python train.py --num_hidden_layers=14 --experts_per_token=2 --d_shared_expert=0 --hidden_act="swiglu" --moe_layers=[0, 1, 2, 3, 4, 5, 6, 7, 8, 9, 10, 11, 12, 13] --router_score="sigmoid" --routed_scale=1.41 --balance_loss=0.000254 --lr_router=0.000312 --norm_eps=1e-05 --optimizer="muon_variant" --learning_rate=0.00353 --max_grad_norm=1.0 --batch_tokens=[32768, 65536, 98304] --max_steps=6613
Below are experts of layer 6 (counted from 0) of a mixture-of-experts language model. Rows are named router (the router's row for the expert), gate (a neuron's input weights, with its number), up (a neuron's input weights, with its number), down (a neuron's output weights, with its number) and show model dimensions 0-191. Each number is 128 + 32 x the weight over its row's rms, rounded and kept within 0 to 255.
Before each expert's rows: "mostly gets" lists some tokens that are sent to it at least half of the time. This comes from a sample of Wikipedia text that the model never trained on.

# expert 18
mostly gets: "the ", "The ", "their ", "this ", "his ", "His "
router [141  83 132  94  96 127  95 130  96 135  98 117 157 114  87  75 131 166 124  75 202 162 135  89 106  88 132  68 155 145 202 127 135 136 139 152 205 117 146 137 106 187 130 104 106 141 118 113 134 230 123 121 100 152 131 142 104 161 113 106 171 132 142 122 188  91 164 147  97 159 131  93  66 125 185 118  84 155  92 149  89 222  95 160  80 140 122 108 107 135 160 169  84 123 100  89  93  96 113  77 136 146 140 142 105 120 143 111 121 117 163 120 121 123 126 157 101 158 101 142 170  88 163 124 147 119 148 163 149 132 136  82 178 159 115 105 199  58 132 164 171 126 126 125 194  92 103  91 116  71 131 168  87 132  89 127 103 123 137 164 160  87 151 162 130  56 124 151 113 142 143 181 173 177  96 129  93 138 132 135 120 107 109 155  96 106 148 160 103 118 184 106]
gate0 [133 112 164 180 132 126 171 129  78  73  65  49  80  79  65 113 108  83 176 135 185 110 114  91 171 119 102 138  95 119 111  95 129 122 160 122 141 105 154 143 129 129 118  88 182 154  55 161  96 159 105 115 114 114 122 106  82 127  63 173 125 143 149 140 157 111 153 191 182  66 147  86 110 106 134 139  61 109 102 157 122 129 147 155 122 181 112 176 131 148 122 187 191  90  94 137 141 195 140 135 108 167 119 134 102 157 145 140 101  59 116 135 140 130 136 140 175 142 104 183 116 143 109 148 144 116 122 154 136 101  94  24 114 203 125  96 138 118 123 102 129 148 110 119  96 149 174 135 147  61 136 110 103 151  85 168 124  85  96 103 123 144 167  92 129 121 127 122  91 135 122 140 100 147 151  83 174 122 150  81 160 152 164 143  98 166 153 127 181 129 141 105]
up0 [168 124 109 119 144 146 119 169 103 146 117 107  68  70 110  92 177 105 142 164 113 112  94  79 125 186  88 130 148 133 124 149 120  96 124  95 127 100 162 130  68 147  69 102 155 116  80 122 118 130 143  87 153 125  58 109 107 126  69 145  74 155 177 149 172 172 191 178 172 176  78 101  79  97 138 138 124 117 197 184 119  99 118  69 171 104  80 225 143 141 118 184 150 173 136 124 147 134 133 119  94 145 125 135 109 132 112 170 143 140 128 152 121 149 122 107 117 149 147 161  83 138  92 153 140 136 158 102 101 107  81 139 133 141 153 114  81 155  94 140 203 123 138 105 105 150 128 169 119 129 158 117 124 142 120  96 173  81 125  60 160 163 145 103 125 148 156 149 111 134  58 113 128 136 143 147 139 180 116  82 194  93 181 140  78 149 180 126  90 122  91 184]
down0 [107 108 139  55  94 116 168 149  83  99 170 124  92 113 133 150  97 187 132 125 162  68 131 206 183 110 137 123 137 156 127  75  68 144 124 160 220 133 108 152  92 121 126 153  77  70 131 113 162 116 118 163 167 144 101 105 167 117 121  79  80 149  69  90 194 119 139 108 101 150 102 146 112  85 113 144 109 130  92  65  67  90  90 149  86 136 148 119 118  95 134 131 170  79  99  84 102 147 117 129 131 159  87 120  79  96 100 125 105 108 142 132 183 131 135  99 193 159 147  83 134 211 120 148 114  99  93 105 132 156 184 144  76 133  99 160 111  80 136  89  98 144 132 142 172  84  66 162 170  94 142 113 142 134 144  97 132 121  81 178 194 123 154 157 129 121 108 122 179 140 155 108 108 131  83 138 171 109 160 154 112 145 157 104 160 127  94 114 117 139 117 131]

# expert 16
mostly gets: "Kh", "Bh", "Raj", "Ak", "Dh", "Abd"
router [137 118 158 118 122 128  87 114 119 174  67 161 189 112 100 123 133 104 136 121 146 132 193 133 130  67 158 117  99 115 152 122 174 124  83  88 116 166 172 113 207  84 187 156 121 147 137 163 103 139  93 136  63 144 147 140 112  87 114 141 137 143 139 152 129 114 125 135 121 152 165  65 134 170 190  86 132 160 100  67 121 120 173 156 134 158 139  68 127  89 127  47 153 165 138  51 126  38 107  83 132 157 115 107 149 168 107 155 101  92 150 110 149 156 179 162  84 185 123 163 149 132 123 207 178 174 116 147 140 161 134 104 104 130 101  93 180 132 138 186 151 148 146 147 158 109  75 173 187 119 156 121  79 114 134  71 121  94 202 144 101 118 153 129 131  83 125 118 129 122 135 148 139 119 101 152 127 120 130 106  95 100 132 139 129  71 135 159 122 147 154 179]
gate0 [153 107 115 162 102 123 163 153  92 121 142 142 138 143 201 149  85 134 125 113 125 133 119 173 185  81 180 154 103 155 130 111 143  95  89 167  81 102 137 123  99  90 124 114 112 132 123 174  42 105  80  83  93 124 127 101  79 101 125 174 166 148 112 146 138 138 151 148 119 143 197 126 121 136 136 114 125 182 110 138 161 104 172  97 104 192 152 104 170 126 123 111 144 184  63  82 175  82 109  88 101 141 143 119 111 173  77 136  85 115 120 129 136  78 130  73 154 160 121 116 143  91 144 147 147 154 123 157 115  69 120 128 127 110  80 123 127 199  62 167  96 119 174 162 160 163 121 131 115 137  99 119 171 133 141  99 144 141 167 110 126 159 128 159  86  75 160 150 120  41 113 103 178 153 166  77 157 119  54 200 161 145 110 105 136  82 144  74 117 180 122 101]
up0 [153  97 170 100 149 103  93 155  82 157 114 142 130 121 104 164 120 157  95 184 184 121 113 169  94 131  70 133 197  74 153  98 104 170 128 141 151  83 101 121 107 102 132 116 171 111 134 162  71 158 109  99 158 140  92 126  63 155  91 164 158 179 186 105 111 124 148 173 112  97  79 153 138 133 122 146 122 156 148  71 101 105 141 154  88 107 183 152 148  15 132 113 140 174  97 142 130 111 114 112 117 138  87 180 149 120  68 192 100 166 112 147 118 101 107 150 202 162 114 135  92 147 139 186 187 113 122 127 133  84 141 122 137 132 122 156 187 140 157 170  88 148 137  95 105 130 118 200 212 133 143 101 167 112 104  72 104 126 107 132 139 154 168 129 114 156 120 104 127 128 120  88 162 153 174  67  81 111 122 167 122 142  93 145 101 119 136 136  86 140 129  87]
down0 [121 174 110 107 188 173 113 165 108 131 106 127 138 150 212  77 105 142 104 148 141 112 133 132 131 209 175 165 121 179 142 128 120 123 137 179 130 164 186 105 109 139 120 124  81 129 161 102  99 105 135 155 141 162  39  97 117 129  94  91 175 183  93 102 146  97 124 190 130 114 100 140 117 144 155 104  57  68 156 110  98 114 111  81 138 150 112  86 148  94  90 176 129  96 102  94  83 177 126 101  80 120 141 119 104  80 155  95 124 169 122 150  70 133  69 174 118 165  86 107 152 102 114  94 102 122 141 116 189 135  63 114 126 143  87 137  57  92 106 151  90 126 131 134 191 165 114 147 170 100 163  67 110 121  87 124 122 111  79  78 144 129 171 149 111 145 162 156 116 136 130 105  93 109 150 128  93 174 126 109 161 146  95 108 125 187 139 150 144 136  87  84]

# expert 17
mostly gets: "made ", "released ", "ted ", "took ", "used ", "published "
router [124  79  82  72 112 132 159 146 131 191  99 157 153 112  94  78 102 139 148 134 164 131  90  82  83  72 151 112 128 123 171 155 183 118  90 150 115 134 108 103 163 111 123 181 175 135 164 139  79 231  97  97  48 129 108  72 106 111 111 161 140 134 117 119 157 146 123 103 148 120 150  85 132 141 116  85 172 158 104 187  91 134 131 108 109 143  97 124 126 107 168 101 143 164 195  61  97 104 197 153 117 159 106 141 137  93 130 141 170  89 147 168 142  96 150 119 112 135 126 158 123 128 150 145 115 136 151 171 158 109 196 131 107  56 114 105 162 170 198 152 127 115 153 133 171 105  98 161 147 147  87 121  79  80  90 129 118  94 107 116  80 135  75 130 133 121 145 156 128 158 164 172 180 155 104 143 115 140 123 136 136  91  81 130 111 128 179  72 133  94 192 177]
gate0 [183 127 169  93 155 133 116 139 142 162  97 135 168 135 116 143 138  95 197 106 109 151 122 108  89 134 134 159  54 131 150 204 141 151  85  83 133 132  93 159 132 173 154 126 138 152 151 129 195 147 146 126  66 171  95 142 144 137 107  90 106 116  46 158 141  94 163 131 137 122 107 138 119 194 145 109 119 165 166 143 185 151 142   1 127 142  76 159 168 156  77 159 113 137 135 143 152  68 171 135  99 109  95 160  59 100 154 205 152 161 116 115 134 131 137 117  96 137  62 107 119 159 103 110 123 133 113  94 102  97 159 109 116  95 145  89 123 136 157 177  73 100 147 111 116 148 154 123 157 114 151 112 129 138 178 124 106 179 118 135 132 143 126 100 186 157 124 161 152 169 119 104  96 123 105  93 155 178 109 127 159  87  87 151 140 134 154  80 161 173  56 141]
up0 [108 117 150  47 124 170 105 106 150 142 132 106 104 135 143 137 130 118 117 151  74 141 139 103 143 111 153 106 109  93  87  87 139 104 151 140  90 131 114  96 155  96 145 114 115 153 147 142  81  82 153 168 163 140  77 160 141  90 167 198 152 133 173 175  57 139 136 163  94 174 132 168  75 166 125 118 129  83 181  93 104  75 107 121 142  79  83 108 170 126 101 133 149 145 144 114  77 133 101 149  86 191  92 169 144  93  96  82 116 151 146 123 138 162 155 117  92 123 149 131  69 139 116 137 140 127 156 157 135 143 113 162  95 117 106  97 115 143  95 161 161 135 188 181  61 156 102  98 118 160  60 134 137 147 163 137  69 155 170 146 144 126 183 110 104  90  99 132  77 170 121  26 139 100 122  56 102 175 110 138 148  65 119 129 123 195 125 160 147  87  99 128]
down0 [136 195 136 130  92  58 149  91 111 140 181 122 185 109 151  84  97 166  94 124 173 157 152 187 105 133 114 102 111 114 106 125 114 132  82 119 165 123 165 114 141 137 129 118  86 166 128 170  88 144 149 123 136 170 126 104 101 173 136 130 154  98 155 145  79  92 168 108 100 132 135  96 121 128 132 160 142 146 125 128 127  84 175 128 128 138 168 191 140 138 153 106 164 159 108 167 134 143 110 107 139  88 168 165 100  91 171 177 155 187 138 180 110 104 192  84 105 151 161 161  68  97 161 165  90  80 111  98  89 160  99  73 120 110 109  87 136  74 126 147  86  70 133 121 172 124  98  99 127 169 158  98 128 129 124 113 124 113 132 162 121 181 139 156 153  72  21 123 127 150 132  91 168 174 117 149 106 118 168  81 175 117  90 107 210  97 132 150 158 150  57 106]

# expert 1
mostly gets: "In ", "It ", "MF ", "Title ", "See ", "been "
router [112 137 146 126  46 102 109 154  76 163  58 171 137  99 122 101 169 172 156  48 121 152 166 159 131  59 151 101 138  82 154 149 153 113  97 103 100 115 103 111 147 137 126  95 138 167 138 187 104 128 140 103 143 136 115 132 143  91 148  82 152 129  75 139 146 127 159 124 121 157 149  92  74  99 157  81 112  97  90  90  64 140 115  78 121 132 123 100 109 152 126 123 138  93  87 111  99 144 113  94 133 179  99  99 151  86 143  86 141 150 212 145 158  84 127 127  79 178  94 170 117  52 154 151 169 144 174 148 152 167 115 130 133 137 121 109 185 131 150  99 115 101 166 108 139 137 100 102 112 215 115 111 110  88 112  28 120 152 132  84 142 141 119 153 148 152 144 101 114 138 144 115 140 117 122 135  55 201 151 157  74 116  88 156  99 109 179 125 148  92 150 104]
gate0 [104 149 182 128 116 159 160  95  45 104  89 147 184  84 112 109 126  86  93 128 115 118  45  82 129 118 152 109 109 127 108 130 105 227 102  83 156 115  94 141 119 137 197  97 150 132 167  96 118 112 112 128 165 171 122 142 165  95 135  66  92 107 133 127 118 170  95  89 179  77 120 169 123 171 143 117  79  97 139 167 106 133  95 131 114 135 162  91 147 126 104 140 109 131 163 109  83 178 171 164 146  55 166 127  97 180 132 116 140 138 131 125 164 154 149 154 130 168  98 194  86 113 127 139 153  98 155 122 154 177  88 169 138 117 170 136 137 136  94 151 135 145 149 203 129  85  75  97 132 130 121  81 132 149 178  36 106 139 133 117 141 178 157 146  63 133 107 116 157  93 133 130 127 144 117 159 128 135  93 164  71 109  97  86 184 148 149 131 169  95 116 118]
up0 [166 172 106 183  83 111 162  95 146 159 139  74 106  72 154  50  96  99 142 119  81 139 183 209  94 122 168 213 113 146 119 156 118 158 183 115 115 127  92 119 138 151 130  80 158 126 126 139 150 148  83  87 117 152 165  83 203 137 131 141 140  74  59 112 160  96 104 137 128  78 129  70 148 172 107 119 126 155 133 131 121 111 165 124 135  87 120 147  63 147 107 129 169 149 119 147 150 145  39 116 141 112 103  82 130  94 163 103 175 100 147 118 135 152 133 107 151  40 139  93 135 141 204 139 127 107  70 133 132 156 149 103 114 120 108  54 156 118 120 165  84 137 135 120 116 141 167  98 167 150 153 131  59  49 144 111 152  90 142 144 167  74 127  91 122 130 161 130 119 149 143 129 113 112 120 143 103 187 116 110 146 151 118 117 132 143 131 139 106 148  78 119]
down0 [140 110  75 140  95 105 126 119 130 162 106  79 126  87 148 110 139 134 100 135 100 151 119 113  70 140 109 103 187 119 179 124  82 156 120 105 140 171 145 112  71 131 158 127  53 119 120 171 118  90 142 138 108 149  89 114 141  59 120 183  14 104 118  83  76 150 113 115 115 173 131  71 184 130 157 132 114 125 132 101  90 152  90 125 125 129  85 125 136 138 170 138 110 158 126 111 145 113  93 120 114  92  93 187 125 136 179 173 159 161 131  46 166 115 137  55 145  81 108 142 108 171 155 185 162 111 123  83  96 109 107 132  83  75 131  97 142 135 131 114 153 116  86 156 102 114 129 145 197 158  80  91 104 111 144  63 107  91 101 119  79 173 141 118  97 109 156 123 178 122 114 124 108 109 117 136 125  83 159 122 139 167 190 146 122 104 154 111 166 149 144  36]

# expert 20
mostly gets: "2", "1", "5", "4", "7", "0"
router [125 154 152 115  76 121 174 120  89 157 150 177 191 133 169 106 126 134 117  93 209 172 154 116 120 100 143 138  81 123 133 158 146 146 138  51  91  93 131  97 146 122 152 144 192 142  96 187 100 145  15 132 109 150 104 103 146 119 123 167 106 111 124 149 148 121 109 122 101 127 224  75  74 185 124  86 165 188 120 189  91 193 121 141 122 139 122 126  96  94  89 154  85 130 168 103  90  66 113 104 139 130 117 128 153  98 164 117 116 118 110 163 154 151 137 163 101 194 109 160 108  98  79  69 127 135 166 150  88 138 135  85 149 140 140 132 130 170 130 107 144  86 213 110 140 129 119 107  91 127 131 120 129 110 131 118 109  59  75 113 135 147 141 127 150  91 102 105 106 134 144 149 156 165  59  80  97 128 167  81 130 136 123 152 130  98 145 148 142 152 163 161]
gate0 [172 155  99 107 133 137 122  86 162 115 100 111 100 112 141 134 135 120 137 163 180 118 132  86 151 150 130 150 132 164 126 145 100 121 145 168 141 116 172 135 104 171 125 126  87  90 126 193  90 186  94 184 118 106  65 105  60 134 109 108 140 108 112 171  63  96 163 103 149 133 100 163 133 130  97  99  91 175 150 176 105 120  87 117 150 200 132 142  70 112 135 151 118 152 131 140  91 154 109 146 156 157 109 138 144 131 126 165 156  75 183 167 114 107 126  96  89 147  41 198  90 168  87 139 181 140 169 138  66 176 141  65 155  87 155 150 102 135 108 163  90 108 189 123 133 133 155 148  80 180  84 118 113  98  97 103  88 173 139 206 126 143 123 138 163 107 150 113 168 132  96  92 140 132 144 159 123 159 116 109 206 102 102 150 161 131 133  67  92 184 150 124]
up0 [ 85 121 168  98 143 137 146 188 130 130 113 130 172 168  97 113 110 113 152 100 104 182  94 150 148 162 116  94  78  63 116  78 144 110  56 171  19 140 119 105 136 125 119 124 180 163 125  68 140  88  96 132 102 143 147 135 148  94 129 135  91 121 143  52 174  80 122  69 127 121 124 116 106 120 170 134 167 110 132 127 108 113 160 145 145 112 123 105 196 165  71 126 126 100 135 149  96 173 115 154 134 136 160 118 107 119 130 106 127 175 176  76  92  76 172 142 173 106 176  87 182  81 159  99 113 185 103 132 201 133 166 102 128 115 139 129 156 131 130  79  78 130 101 156 130 125  84 105 160  67 183 119 180 105 151 206 147 103 114 128 100 141  94 138 156 116 118 105 127 159 129 157 169 127 107 132 143 121 163 112  83 185 153  51 110 150  93 127 134 138 125 119]
down0 [108 166 120  83 156 187 150 163 136 134 145 145 116  87 136 189 121 131 148 169 131 173 116  54 139 119 199 214 111 146 111 105 172 143  56 151 155 143 203 122 145 113 103 125  66 104 163  76 164 123 155 115 106  50 101 102 142 131  82 165 129 170  72 154 178  79 129 142 135  92 124 164 155 161 160 112 100 147  93 103 112 120  59 171  65 146 134 137 171 136 133 117 128 101 126  92 119 161 138 177 110 163 131 141 123 140  88 120 118 135 139 126 127 117 141 132 153 136 157 144 143 147 159 163 174 123 186 157 146 128  49 148 141 108 153 174 115 166 106 129 101 159 168  97 123 136  61 110  87  78 150 162 143  83  95 177 132 141  99 181 112 187 149 101 139 201 119 163 120 146 138 177 167 155 142 136 124 101 105 114 159 109  62 151  98 159 133 145 100 136 137 121]

# expert 14
mostly gets: "season", "season ", "League ", "Cup ", "Championship ", "match "
router [162 147 135 132 139  66  94 148  56 147 114 160 157 117  60  90 130  86 175 138 152 168 135  66 142 168 162 126 109 125 129 174 167 118  97 132 160 149 113  95 170 114 126 107 133 145 131 130 179 158 117  64  84 111 182 111  96  86  98  80 141 156 182 135 148  88  97 134 137 124 121 158 151 126 181 124 193 175  95 134 138 235 127 129  74 145 138 106  78 103 175 112 103 158 164  91  92 109 118 127 126 162 162 130 128 147 103  92 155 127 172 135 137  77 104 154 107 171 102 157 156  83 123  94 119 108 185 136 123 119 133 100 142  84 121 105 130 120 131 136  97 131 175 136 125 164  95 128  93 146 178 126  75 133 146 109 130  73 139  52  93 106 140 235 143 129  65 141 122 182 129 130 117 134  59 142 128 150 141 180 135 128  82 112 101 121 164 165 136 110 165 174]
gate0 [112  83 148  97 123  99 131 114  59 128  45 145 160 134 141 134 181 108 151 106 140  94 129 173 115 159 105 133  87 105 169 159 123 146 166 116 156 128  88 144 119 162 205  62 154 102  59  97 139 114 118 134 130 117  36 112 149 103  77 138  74 181 123 153 137  93 111 130 115 115 167 152 113 132 139 121 125 106 117  95 122  52  96 127 166 146 151 138 152 101 143  79 138  63 134  80 189 139 130 121 150 141 148  59 139 139 117 100  91 165 126 134 105 139 130 120 163 147 152 204 159 155  27  86  82  88 103 175 163 106 152 122 164 174  91  94 148  73  96 149 177 170 145  98 155  68 128 112 106 190 135 132 164 147 139 166 125 150 103 113  78  74 146 125 156 129 146 151 138  89 166 157 134 136 119 123 132 158 137 114 100 176 134 137 146 137 139 127  88 140 147  75]
up0 [139 112 190 102 121  71  59 107 123 120  83 121 125 170 124  93 145  97 137 160 166 119 113 209 129 139 147 117 176 132 120 148  77 125 137 177 147 125 106 124 137 181 216 100 144 126  83 103  90 133 104 134 113 126  98 148  97  81  57  98 124 112 120  97 123  83  68  93 129  43 180 129 153 169 171  87 174 118 149 141 156 186 105 119  83 103 104 147 150 122 139 141 147  88 132 100 140 218 111 108 156 115 139 106 100 146 146 113 151  88 115 137 134 120  98 175 161  92 125 151 143 113  72 109 124 151 145 240 117 152 142 125 127 123 122 135 135 143 101 129 134 163 101 115 146  65 140 131 153 203 117 150  88 136 141 158 204 125  77  97 150  66 115 104  88 126 143 147 168 103  89  88 116 169  81 148 115 142  76 116 162 114  85 102 144 153 145 106 127 121 143 156]
down0 [ 91 119 155 176 130 155 154 130 135 132  64 101 134 171  88 137 180 118 138  80 114 119 166 156 174 107  92  45 124 153 177 119  78 171 111 175  88 122 109 140 133 194 147 108 194 119 123 137 109 166 131  92 127  95  82 158  64  99 121 146 128 162 111 127 108 204 166 167 117 130  88 144  87  83  69 147  94 105 142 131 112 116 118 114 138 120 123 135 116  89  94 124 137 106 101 169 132 234 114 147 148 109 114 146 106  49  78 167 161 126 169 105 150 125 130 155 139 132  63 108 186 174 174  86  97 158 141  96 143  96 142 102 139 106 118 140 122  99 120 146 190 101 141 101 108  89 113 113 143 120 100  72  77 117  76 150 119 149 129 154 116 164 117 109  61  84  92 113 160 151 165 130  90  90 126  96 129  88 161  87 145  69  72  94 120 115 117 131 154  98 105 141]

# expert 9
mostly gets: ".", ",", "–", "−", ").", "°"
router [191 105 189 101  72 107 143 150  91 111 131 142 139 108 113  85 128 127 153 158 168 180 175 145 122  89 145 113  78  99 193 137 147 146 114  98 114 170 138  79 189 104 175 114 130 180 104 147 149 130 103 137 121 137  70 133 141  46  77 118 105 118 123 140 129 133  83  75 103 153 150  93 139  99 170 138 122 130  84 125 103 152 120 141  72 135 124  51  92 177 139 123  89 127 120  97  97 137 173 142  84 173 108 105 181 120 135 113  91  77 140 146 186 123 136 111  94 197 132 135 106  39 189  91 183 153 168 147  95 120 154 133 148 126 105 101 179 151 157 135 157 145 198 140 109 154 126 150 128 111 134 105 119  76 106 116 131 122 151 104 162  99 101 158  99 132  96 162 126 170 149 201 149 171 112  89 108 123 175 172 187 110 159 160 105 139 161 120 142  74 155 130]
gate0 [114 122  98 124  95 158 106  81  77 186 109  84 152 155 141  89  90 174 162 116  92 150 136 132 171 125 127 138 115  92 127 130 171  91 109 125 180 125 130 100 152  86 109  99 113 145 105 157 145 220  78 171 144 141  64 139 132 161  96 107 156 145 164 122  37 164 144 158 169 103 146  80 135 131 111 109 116 170  98 112  96 146 114 117  98 119 131 141 125 124 162 123  99 140 173  74 161 147 145  95 114  88 117 107 147 100 154 224 119 155 175  72 129 134  99 115  76 130 113  96 184 121 123 169 132  92 157  74 106 177  91 152 128 179 128 160  86 157 150 119  40 155 119 165 157 174 128  95 213  75  96 110 143 171 122 113 116 167 152 114  72 197 124  96 118 119 119 103 164  99 142 100 154 119  99 122 108 108 119  88 154 154 136 148 182 139 125 164 177 126 121 115]
up0 [144 107 174 191 180 112  82 131 131 126 150 100  75 108 116 142 147 136 127  98 115 143  99 114  78 157 113  69  97 102 103 107  88 143 180  61 148 165 157 176 130 130  62 174 123 103 155 134 170 152 146 107  48 128  95  73 170 160 144  74  88 136 119 106 173 203 103 111 182 152 175 110 135 132 130  88  92  97 174 174 179  77 155 145 144  93 106 150 133 151 135 202 134 116 150 133 122  96 106 175 221 123 109 108 141 129 141 108  97 155 175 119 163 125 192  85 147 144 119 113 134 122 114 118 138 142 157 129 136 131 102 112  42 142 169 122 107 161 136 112 158 148  87 210 108 115 128 153  94 189 109 157 132 111 111 116 128 141 128 111 146 117 101 173 160  86 133  95 172 116 161 136  96 167  98 139 157  94 147 137 145  85 100 112 100  76 100 100  88 143 117  92]
down0 [159 125 115 148  89 131  96  73 214 123 150  44 129 172 154 129  88 132 137 151 132 110 114 168 134 115 153 138  93 156 123 145 159 129 176 136 140 106  86 204 137 115 162 109  77 194 164  87 147 101 135 142  96  79  58 133  91 124 136 168 148 139 144 108  45  79 118 106 130 189 168 102 122 170 128 134 209 103 135 116 113 109 153  83 148 143 118 106 130 137 151 144  80 160 126 112 130 100  88 101 157 160 119  98 150 151 118 130  99 123 132 108 136 129 153 100 112 192 176 144  85 145 115 153 157  54 118 110 110 105 108 163 159 137 142 126 151  87 151  51  99 163 148 166 106 102 164 143 170 156 123 130 168 104 123 195  85  34 152 119  99 131 142  70  94 170 153 102 172 118  85 109 146 160 132 168 175 134 110 119 139  83 149 138 122 114 108  90 102 133  73 131]

# expert 11
mostly gets: "also ", "were ", "they ", "have ", "has ", "been "
router [111 155 121 121  61  89  85 174  63 120 118 137 162 116 124 117 121 125 132 105 138 133 140 148  82 146 102 132 115 116 137 178 173 102  85 104 201 149 165 141 166 140 170 125 192 150 118 117 133 199  98 124 141 159 142  64 138 156 132 154 110 149 119 160 183 123 111 141  96 151 116 113 125 145  99  43  98 133 111 143 109 112 120 103 114 135 110  87 122 100 113 151 162 149  49 112 100  85 122 111 140 190 100 134 134 169 143 167  87 153 179 109 113 153 180 174 136 120 127 134  73 132 187  83 127 125 160 130  75 164 144 123 107 124 107 123 148 122 132 140 139 137 133  98  86 167  78 118 157 162 147 113  82 138 151  74 138   0 131 125 166 175 133 159 144 141 108 132 124 173 140 103 177 195 143 127 103 156 104 116 109  49 155 140 119 139 171 136 163  98 172 128]
gate0 [ 39 118 128 117 152 126 148 173  87 106  78 142  95 153 160 177 157 113 101 135 131 155 146 165  79 143 180 110 150  89 142  82 146  81 171 126 142 192 158 115 117 155 143 198 174 150 171  93 151 104  83 135 119 188 136  60 145 148 151 118 144 153 130 177  85 118 116 101  75 133 126 196  97 126 105 158 100 150 106 123 147 127 140 140  48 135 157 147 165 110 107 105  94  99  88  96  97  93 135  77  89 157 103 136 154 120 170  96 151 122 152 163 139 156 126 146 174 152 176 126 173  81 136 105 125 114  58 176  88 126  81 111 184 136 130 158 103  72 161 102 131 154  88  76 143  65 109 103 153 145 142 145 174 121 139 156  79  71 142 109 140 161 116 117  92 141 222 122  89 103 139 109 136 160 113 171  99 120 140  92 122 133 116  74 143 117 113 178 112 145 141 138]
up0 [145 120 149 121  62  95 119 171 139 125 168 164  99 148 144 143 124 147  87 141 162 108 141 112 163 151 102 205 156 124 145 172 105 114 146  78 110  72 112 151  77 109 146  97 103 110 127 175 151 146 116 118 106 126 118 141 114 139 141 116 141  87 134  70 168 179 137 153 173 195 151 100 138 110 210 163 118  97 134  99 122  48 101 107 166 133 122 152 135 140 130 145 120 154 201 171 141 166 134  97 175 143 149 134 119 126  69 177 212 149  63 123 144 119 106  70 106 169 125 134 160 113 156  93 165 114 189  93 147  96 189 123  81  83 120 155 127 165 168 141 117 149 105 109 118 155 132 148  95 128  98 126 132  46 114 130 120 163 171 151  72  93  95 157 127 114  88  87 196 172 132 151 125 132 137 100 156  80 110 106 155  65 119 180  71 118 144 126 126 117 181 121]
down0 [142 156 160 101 151 122 154 145  98 131 154 219 113 106 157 138 123  99 116 148 110 132  70 133 137 117  73 146 142  94 104 179 169 141  84 100  77 121  84 109 157 133 129 137 119  72 104 171 132  55 113  97 111  70 164 120 185  89 128 129 115 140 133 185 125 153 196 100 141  93 168 126 128 144 107 111  44 144 171 116 131 108  97 130 108 169 113  99 116  70 165 134 111 159 150 114  94  80 200 103 161 115 139 126 163  87 145 134 105 167  91 153 138  92 178 143 131 141  89  66  73  83 116 136 115 175 129  78 121 123 180 170 160 185 136  84 114 119 164 110 114 109 163  81 179 121  99 169 137 138 197 101 168 130 129 136 178 124 181 102 115 172 140 177  73  92 152  54 112 141  87 132 134 176 147 120  75 157 108 101 144 145 101 139 148 147 142 140 152 153 113 134]

# expert 30
mostly gets: "1 ", "5 ", "0 ", "2 ", "3 ", "6 "
router [184 126 125 106  40 138 141 169 105 139 134 186 181  88 152 148 140 129 178  99 115 144 156 102 103 124 145  57 165 111 173 148 104 150 104 116 112 129 138 113 154 103 126 133 160 148 136 150  96 154  88  88 147 151  99 116 155  99 109 108  99 173 106 136 142  90 145 101 158 128 179 147 151 163 184 115 132  98  64 144  92 116 130 118 104 101 153  92  94  63 132 105 179 203 106 121  82 113  97 108 163 115 108 107 126 155 154  94 168 103 104 127 136 137 170 157  81 147  48 191 130  67 145 113 190 145 211 203 113 150 144 130 174  99  82  95 188 170  97 182 191  60 161 154 146 160  93 122 114 147 123 125 128 119 104 117 140 107 174  93 125 112 120 133 156 110 110 116 129 140 161 145 158 145  61 141  99 155 150 175 152 145 141  87 122 130  99 118 172  92 156 114]
gate0 [142 142 113  65 170 102 138 145  86  67  73 135 102 153 117  92 139 139 140 105 118 164 121  83 115  60 166 116 182 183 116 109 181  98 128  99 168 178 122 191  76 128  62  74 122 118 115 114  70  98 146 157 133 142 116  79  92 178  76 147 148 146 149 126 129 154 104  77 109 113  66 161 125  73  91 153  86 157 151 159 184 123 172 126 166  68 128 122 127 103 133 195  86 138 162 132  97 110 147 104 130 149 153 157 122 114 162  58 132 142 166 140 145  71 157 163 118  90 117 170 149  94 151 146 103  74 196  87 104 108 152 149 148 113 124 156 133 161  96  92 132 131 112 142 156 143 125 147  98 162  93 166 107 127 157 133  57 125 105 142 135 121 124 134 122 122 162 147 120  69 108 179  87 121  93  72  89 145  95 148 138 136 138 117 128 145 159 128  74  98  97 208]
up0 [126 148 123 121  88 141 131 145  81 180 153  57 104 157 204 153 180 152 131 158 157  86 138 120 172 145 166  99 142 160 124 183 135 119 116 126 119  80 108 132 144 172 184 158 179 142  89  82  98 113 135 106 130 149 157 164 128 172 117 139 120 142 154  89 131 149 108 114  91 101 122 129 209 128 172 104 117 121  98 123 117 133 134 159 172 145 184 138 149 135 103 149 209 136 119 108  94  62  99 152  94 151 117 138 198 176 175 136 190 169 115 100 165 148 164 146 119  72  88 200  91 104 157 132 127  85 180  84 156 131 192 149 136 188 101  96 123 169  92 196 115 165 126  93 149 102 195 135 125 124 103 118 126 150 164  94 140 130 165 110 116 163 127 100 173 102 173 176 131 145 118 144 116 139  81 116 189 153 127 162 149  66 128  98 142 161 163 123 144 140 153 148]
down0 [ 59 123 123 126 179 128 110 100 190 114 133 158 100  91 169  99 177 118 128 159 120 118 133 190 156 146  85  84 106 133 107 122 114 176 158 123  88  60  75  96  68 127 132 138 160 158 111 144 162 132 145 122 182 163 126 179 191 111 159 105 111 138 134  83 165 110  69 166 165 129 122 214 146 116 160 186 105 130  74 146 148 108 121  95 192  99 136 143  86 104  71 115 154 150 149 165 108 145  82 133 134 156  75 135 120 112  70 111 104 138 113 130 109 127  95 146 166 135 165 110 164 132  97  87 134 152 122 146  79 150 109 160 100 118 141 136 167 199 103 163 140 166 167 150 137 100 133  95 155  70 120 127 103  93 218 128 116 131  81 138 188 131 117 159 130 170 110 109 156 153 104 182 161  93 155 175 112 103 135  78 129 195 129 173 123 151 126 119 139  89 168 113]